From a checkpoint of a small mixture-of-experts model trained on Wikipedia.
Size: 10 layers, vocabulary 8192, 32.4M parameters.
Experts: 40 experts in each of 7 layers, 272 SwiGLU neurons an expert, 1 pick a token, a softmax router.
Training: a variant of Adam for the experts, 626M tokens, 4779 steps.
Below are experts of layer 6 (counted from 0) of a mixture-of-experts language model. Rows are named router (the router's row for the expert), gate (a neuron's input weights, with its number), up (a neuron's input weights, with its number), down (a neuron's output weights, with its number) and show model dimensions 0-127. Each number is 500 + 40 x the weight over its row's rms, rounded and kept within 0 to 999. Numbers have three digits each.
After each expert's rows: a language model's description of what the expert responds to. This comes from a sample of Wikipedia text that the model never trained on.

# expert 10
router:509416578504504448472527445528527564483492461485535445542456504440436481524480447482565523604559461530517487524469464572433458502526504552588505445467437436542517468477448459477491467536463534475551443516459510482503547420520536486507444505434549496500488597476506484489494548560516458503506503522485543556503480470532528502523547480472489488522465436477420479506527472426514536502535
gate0:556556513408530529443501492459504487502500503537428461517442567493540605477514463548498510526488561521507446477480503527594455482497520470517471489459474470488492493472542489524459506471476514485541527465504554466453442474452477482531502368514494453452517480518418515468464454516435579435460492509478508559534469525427487489568476475462509550507553513532420490507453502539536527511587
up0:455542472488476577510530493554519546503499496541495487473517506486509521516562517555628429462531531532607438464451482471527475526486539438538583516511475462555510490429434511481494506448490434475532531507576457477484492470524490452553507477496493466479433550551444512572502540470524555524504425525487487468455539497476476489614514495466549530469444486499485481450520486451534514444541
down0:429529483492431563445488532468461437490547503563510475465450501551487530554462438497538511513475475507455430478425561478568505527475512502497450476458479499537530416460483512493516500511509525418457449424485515471517470493472450512548538491408552434500488500501537520579490572480441502550504450485497517535477522480424522475480490507551574466544520499549503499457591417538465510445491
Biology and chemistry terms. Word pieces of scientific names, chemicals, proteins and anatomy in taxonomy and biochemistry text, such as prote, chem, hyl, rom.

# expert 16
router:490521489541464553558523441499450429507528506428585484492495543457453568440540498487509475548485456515572450516548474549477451501521543506449519489568514498479514502509538524483505481508503466447426554487525490502505452555504424492437541526469500507430487441542557471537569423411479570482518449509521477438467478444508439586517536475485449490524516541527532498525549480437552527487552
gate2:535486465536481515440456611472530563536482480562471547542532428562468468535500433526512482526483472546549491495443441514496485512552515499533554566517482482536492598468511467466479485568494473431570485558519553506480465469531463552477471482514516519528452485482466468497423544535502527498436431565528438555542474523476483463540510469501520583510579507517523569418465493540540495494495
up2:467478466568546475525526528526553446526504588506493483470479484429515493549510501531420545476484535488520482474483520557547510476468509481506552524532526528506487527554502498467519518576435520529481507480472544449437521537480455508491494399484488451550513494481436513499409435482417573427502488502543476484513556502591399538537540548551482506546608534470524474476482564498542518506513
down2:471476512475576528532483531459557541544513513430516478474494432554536506467553548527442541435506507501523535521457454484552480582470516583474466495493511469430470491439535486527460477564479464510458523433493562504521475459536441512391533511527446477500432497486511498507472473473480472495576523510501465552567536476527482532519449490437528540479393505467561524561428538540520461544533
Mid-word fragments. Word-start and middle pieces split off in longer words, such as ist in Distribution, sc in screaming, emb in resembles, and the + in UTC+1.

# expert 11
router:458474562457536406526539538503512494537443501483475518517520495472397556595490403512493560521402571531460531491504493489558477552581473514489496504480484467488544545479503473488456561548471511526550557495566510458532529445552542504484514489522503574471524528483515490469502511495445510516547453533475570501506440500529494448512534434466549464503575571492487509491433516498462462583507
gate0:465491490506382538424446484531544475467453538503553426600536492497488418545481577456551450509476451509522398494475514492524493479412466437465506464525489474530468565477510516521486533568430438503512478460557488496492520497518448530552535502441489491586486463502508510525475539532503527515466429510461495484484511415478523513447524506552467582528451449509469496462517479496523517458515
up0:537465523535527443497508486497518531473429419506542541535466499486489562501520533461541514455518509417518449540450574501510484531500500502513528475518504500542486487492503457519444455475491538465537477546478566477513427509497475406505485535483482481484512468487475572423387525452445477460589548484420543535515517475549476508514435474482540495472523535561432402479551497470390489520481
down0:551417496532493458525483501460412492440513512499539555470576511510503522470416525518486476515559605482528506467489565516581514414560525446532544511470527529505550495527505473444478545576540503463520511487465520484531523529606500499397466500451419518489508479538492556448428475515445442483489476500533516534516500496556535482438508496536537491499574507513564496462471518489486565501492
Germanic/Nordic name fragments. Inner and final pieces of German, Scandinavian and Slavic surnames and words, like Lind-ber-gh, Henri-ks-en, -berg, -stein, -sson, ö, ø.

# expert 24
router:491480467544466516486492468549482560441529515504520462481462469470555555454504502448512461505513558508509464478470495520517556493509608487518511514524461573499616543488479458472464489492575476505515496517510553538465447422525457527502506531532535612462516487521511510498521517488497492527596458445477583529544443464443471535480550461519574452531585509562502446581563468478491478523491
gate2:608514528458470521444465526516581594484553537517535442507539502511522466537529491518493517525501502458496544501490473553505479530601444502503529428531503477515480464557507466434463525575445507472478538464458490494563528498478474512456476507485499475512483593487543507562455549408532488545444581502453426489468453506544515470519474446565480517464473514513511463427489498579540498545552
up2:549517567526453471432491510531533592536579502568534431523544510517535405478519481535434511491527474485514526535530545475499523557525478497559510451541497521492496474503534454482501443572539478465479531487469538541585582542454423526465551528498550542489440580554526550522501503496470498504501550543424466543429498461533490476532489492566490501539475468503504496401491508532562512486460
down2:457455444492487470525517484520501473467535535455443515492489515462513436452537534543543588488546552470436481435551444439496448515430590426541539406485409503562525453479528533499482496503512447484500560473554527475472568519453457511505483511501566507517531470484473497461534490540454486515486554546462507547537544480544415594436484505551460521513456506556481488465545527494475502476499
Capital initial letters. Single capital letters starting a name or title, often right after an opening quote or bracket, as in "Hello, "Green, Hypomeces.

# expert 33
router:501521538533449567498439473473491497478486475477478491434434540452418489503458527458543562532485540473494572517470458549507535522425568542462539533477497480542492529442567505512469562494552522556519570474507502456501408491533502434566462578492442552456470507512536476501487559520562512511524505532453543426473587492466476519454537474455473451555440513497545500505476525452452510501568
gate2:569529506481538513527501552497481545443522446486510550553492519491557438466559518488502527476515493507482562483570507418505551504457461454564544447493472479463519491526506526511497526573512442563443500501565467395572531561432496471515518479424508545408480478524504517503567431445510432457469490464487521492539494523569514506512569479490467480502476378534473474531492462484490551504510
up2:497473505425531477521515505483417508516518478547499494526502492487461531521438644490557473555463487486515515522432564526491458524452524505560515486451487511509518477509524519517420496483529488450445438492455538483487544489525504458459501531523509548499567458461512479487557562492480458472455411532530474537521511372555488551524462493421437510458578482504564494461509483568465552454513
down2:521478488433515514504485514553511471532466501532505436522464564523505534506482515504383519572562480518494475524459503480487552527425489499579501510524540507456508419498517486505412455554549538475506536483432521508515492431483560491496543447558535449518620463520515548465519440435565527563538512525495479570487549538498500554486512539476507488555524417460543465462526471556519495502434
Short word-start consonants. Single letters or short consonant clusters beginning a word, e.g. d in daughters, dies and dreams, p in podium, kn in knew.